python train.py --d_model=384 --n_experts=24 --d_shared_expert=320 --router_score="softmax" --balance_loss=0.0192 --n_head=3 --norm="rmsnorm" --rope_base=10000.0 --parallel_block=false --optimizer="muon_variant" --lr_mult_qkv=0.5 --decay_fraction=0.681 --seq_len=1024 --dataset="wikipedia_en"
Below are experts of layer 4 (counted from 0) of a mixture-of-experts language model. Rows are named router (the router's row for the expert) and show model dimensions 192-255. Each number is 200 + 20 x the weight over its row's rms, rounded and kept within 0 to 999.
After each expert's rows: a language model's description of what the expert responds to. This comes from a sample of Wikipedia text that the model never trained on.

# expert 9
router,199,166,188,191,173,176,213,194,227,184,197,217,237,215,177,163,201,218,210,204,186,193,178,220,178,150,211,194,195,188,202,197,171,212,193,223,200,197,185,178,202,194,182,195,186,181,185,244,205,197,168,191,174,227,203,192,246,204,203,170,214,184,196,257
Suffix pieces completing adjectives, adverbs and participles, such as -ly, -ing, -able, -ically, in unruly, irritatingly, customary.

# expert 10
router,192,181,225,221,188,186,228,224,218,192,183,228,203,211,194,226,208,195,177,169,181,202,207,200,197,187,178,195,189,181,193,211,179,230,223,200,234,177,225,177,217,207,211,189,206,225,172,239,177,212,197,181,190,173,174,188,215,198,231,199,214,197,210,220
Capitalized words inside multiword names of institutions and places, often British or Commonwealth, such as Royal Air Force, Ulster, Liberal.

# expert 7
router,185,200,174,163,210,225,220,151,206,180,190,193,188,182,203,154,191,216,215,166,220,214,189,232,213,214,209,202,183,183,220,224,215,174,146,212,213,198,216,218,171,209,235,201,201,177,214,178,214,181,182,190,202,200,223,217,166,229,227,176,199,197,215,223
Forms of be and have and the word as, often after a pronoun or which, such as was, is, been, so as.

# expert 23
router,202,201,217,222,181,177,222,212,215,196,193,227,206,211,199,217,175,219,188,167,177,203,163,199,174,193,190,185,179,192,202,204,190,211,204,197,203,171,234,200,223,190,196,181,227,229,184,231,187,211,216,174,196,183,179,196,210,177,198,187,229,187,206,249
Words inside names of institutions and awards, plus at and commas linking to places, such as Institute, Museum, Academy at West Point.

# expert 20
router,203,171,165,173,212,178,216,182,220,180,210,181,172,203,189,156,208,188,206,211,179,177,203,214,187,179,208,200,216,205,202,196,181,173,216,186,207,228,199,184,206,190,172,225,215,218,196,200,203,208,182,215,166,184,228,227,200,208,164,211,171,231,229,204
Common English first names such as John, Robert, William, and endings of given names and surnames, such as Alex-ia, Arroy-o.

# expert 12
router,196,184,231,231,188,182,230,227,207,193,195,233,215,223,183,234,209,205,168,181,181,205,187,205,183,187,182,198,200,185,215,197,184,209,228,190,228,177,228,173,213,203,218,180,206,222,172,230,169,206,202,188,194,175,166,181,219,192,224,191,222,193,223,224
Numbers and month names after a space or pipe in infobox fields and tables, such as Elevation 75 m, March dates, table cells.

# expert 3
router,194,185,231,228,194,188,227,235,206,191,193,230,211,222,183,234,209,209,169,180,183,207,185,201,183,184,189,201,197,184,211,200,183,211,229,188,228,175,227,171,216,197,219,178,210,222,175,229,168,207,201,187,195,173,170,186,214,192,224,194,217,191,216,225
Digits, spaces and punctuation inside tables, dates, measurements and infoboxes, such as 26 in rankings, 8.36 km, and table divider rows; also some surname pieces.

# expert 21
router,190,199,166,177,219,207,212,182,204,216,198,204,185,192,229,44,199,204,237,187,216,215,190,188,192,211,234,173,193,212,186,217,228,222,137,179,201,219,175,198,189,215,207,209,211,206,226,192,244,214,212,223,187,193,227,174,171,202,200,197,200,202,187,186
Linking words and, or, but, nor, of, to, joining phrases or clauses, such as whether or not, list of thirteen.

# expert 0
router,226,227,206,174,217,200,170,213,187,160,184,171,209,211,170,223,178,175,206,217,219,196,240,172,221,218,160,195,194,239,198,179,235,216,176,202,183,182,180,194,167,192,223,203,201,187,200,172,231,211,196,221,199,240,227,217,213,163,170,198,151,196,179,184
Hyphen bullets and pipe cell markers at the start of a line after a break, such as list items, table rows and "- 1974".

# expert 13
router,194,186,230,227,197,189,227,233,207,189,197,233,210,220,181,229,208,202,170,181,175,211,187,200,182,187,192,200,200,187,212,201,184,211,228,188,231,174,227,170,217,194,222,180,209,226,172,224,169,204,202,187,190,173,168,179,213,192,224,192,214,191,220,224
Numbers, country names and word pieces filling infobox fields and table cells, such as area totals, elevations, postal codes, Ukraine.

# expert 22
router,204,198,125,193,201,209,206,111,186,214,196,202,211,194,231,107,213,185,239,194,195,213,207,200,182,194,173,216,216,201,205,206,166,190,154,197,191,215,178,185,199,200,202,184,207,188,211,211,256,188,197,184,185,186,254,197,206,193,190,200,176,194,183,201
Articles the, a, an and possessives his, its, their before noun phrases in running prose, often after of, in, is.

# expert 18
router,218,228,191,212,165,204,170,212,212,215,225,225,179,204,207,207,229,169,208,209,222,192,203,234,215,192,185,233,193,212,211,206,223,221,182,168,185,203,202,226,215,167,177,214,183,238,191,166,201,201,243,191,184,229,201,232,219,222,227,227,196,192,227,186
Closing quotes, parentheses, brackets and apostrophes ending titles or asides, such as "(age 52)" and song titles in tables.

# expert 6
router,222,191,198,167,202,240,190,191,188,175,225,166,231,180,207,217,185,212,227,184,214,235,197,181,210,211,178,175,186,175,211,201,179,183,210,204,191,195,182,188,212,170,180,201,209,213,199,234,213,215,223,213,218,205,218,202,172,205,206,213,246,200,198,185
Pipes and semicolons that separate numeric cells in sports tables, results and statistics, such as "17 | 13" and "0; 0".

# expert 19
router,201,183,230,229,192,187,227,232,205,196,195,229,212,223,182,230,208,199,169,177,180,210,181,203,184,182,185,203,198,188,207,198,184,215,228,189,230,175,226,168,222,201,220,182,207,226,171,225,168,206,208,189,199,174,169,183,217,192,223,190,222,191,221,224
Score and date pieces in sports tables, such as a.e.t. and 3–2, plus nouns and verbs after the or to, like title, name, build.

# expert 8
router,198,177,227,225,183,195,233,228,206,196,200,233,211,221,187,228,203,212,173,179,182,209,190,208,186,177,182,205,201,180,211,198,180,205,226,191,229,175,226,166,204,203,226,177,198,213,179,234,171,192,203,185,198,175,172,183,221,195,227,197,226,200,216,218
Pronouns like he, they, it, him, and commas or periods in narrative and quoted speech, often before was or had.

# expert 1
router,172,182,166,185,218,167,196,144,226,198,173,183,190,198,206,151,178,206,211,229,172,203,229,198,184,172,182,232,177,195,205,214,216,209,190,201,211,191,196,219,207,192,180,178,186,171,183,228,239,185,201,167,216,213,236,172,216,218,190,176,208,202,218,203
Generic common nouns right after the or a, often before of or was, such as family, record, site, life, species.

# expert 5
router,191,184,234,229,191,187,225,230,205,190,196,229,210,220,181,232,210,205,169,176,181,208,187,197,182,183,186,202,198,183,208,202,185,211,228,186,229,175,227,168,215,194,220,178,211,224,176,227,169,205,202,189,194,174,168,182,213,192,221,196,217,193,218,223
Numerals and number pieces in vote tables, scores, dimensions and year ranges, such as 10,948,468, 2.25 m, 37; plus some foreign name fragments.

# expert 2
router,196,228,176,203,166,204,178,180,180,230,224,207,190,193,208,201,195,225,203,219,186,185,179,191,189,199,239,221,204,208,198,204,218,206,217,211,193,199,177,219,219,196,209,177,205,223,192,186,251,210,216,208,217,180,220,217,191,211,176,181,177,209,189,179
Newline tokens ending lines, paragraphs, headings and table rows, often fused with a period, bracket, pipe or ==.

# expert 4
router,177,175,193,207,190,208,197,197,217,205,220,207,198,193,151,175,215,244,200,159,170,230,176,192,174,221,186,238,175,193,200,203,176,215,190,207,221,168,195,212,184,192,188,168,208,219,178,222,215,167,212,205,198,236,217,162,197,190,230,245,234,170,219,204
Word pieces inside a word, often right after a first letter or a hyphen, such as b-ed, b-al-ochistan, sil-ky, Q1.

# expert 15
router,171,188,204,218,223,215,221,206,204,179,229,202,218,220,160,193,214,203,188,176,175,230,194,209,181,171,164,188,211,184,164,176,191,196,222,205,206,165,206,188,215,181,214,223,232,211,209,228,196,195,210,172,188,179,193,201,208,235,231,215,199,184,234,193
Column header words and symbols in wiki tables, such as Place, Source, Hometown, Votes, %, ±%, plus dashes and released.

# expert 14
router,215,163,211,215,224,179,197,207,235,176,221,193,214,209,202,195,219,233,210,214,155,219,168,222,193,210,175,184,206,193,217,188,204,248,189,203,226,209,174,193,191,188,166,205,178,165,171,219,183,198,196,173,197,184,196,174,225,205,224,230,204,229,242,220
Three-digit number pieces starting years like 199, 200, 188, and digit runs inside decimal coordinates.

# expert 17
router,180,176,222,229,222,190,230,222,193,207,203,214,221,235,173,217,198,218,180,177,177,200,166,202,182,169,216,195,196,174,204,202,210,210,212,206,220,178,222,172,202,202,230,170,202,233,171,231,182,198,201,214,181,188,182,180,201,201,214,185,244,194,215,210
Prepositions like in, on, over, during, throughout, after nouns such as increase or impact, or starting sentences as In.

# expert 11
router,181,186,228,225,193,188,236,226,197,193,184,240,212,217,184,229,215,204,172,181,181,206,198,202,177,179,187,206,199,184,210,202,179,206,221,195,228,172,220,158,215,202,216,172,205,212,176,229,170,207,197,173,189,170,168,186,210,187,220,187,216,192,213,217
First pieces of proper names or capitalized words after the, of or in, such as Mold-avian, D-red Scott, Ne-usel, New Testament.

# expert 16
router,194,188,230,228,188,187,229,232,204,193,195,233,214,223,180,233,211,206,171,175,182,209,188,202,182,187,185,201,196,185,207,200,185,211,228,190,227,175,230,170,216,195,220,180,209,221,173,231,169,207,202,186,196,173,167,184,216,195,224,193,221,197,219,222
Single digits and numbers in table cells and statistics, plus kinship nouns after possessives such as wife, cousin, friend.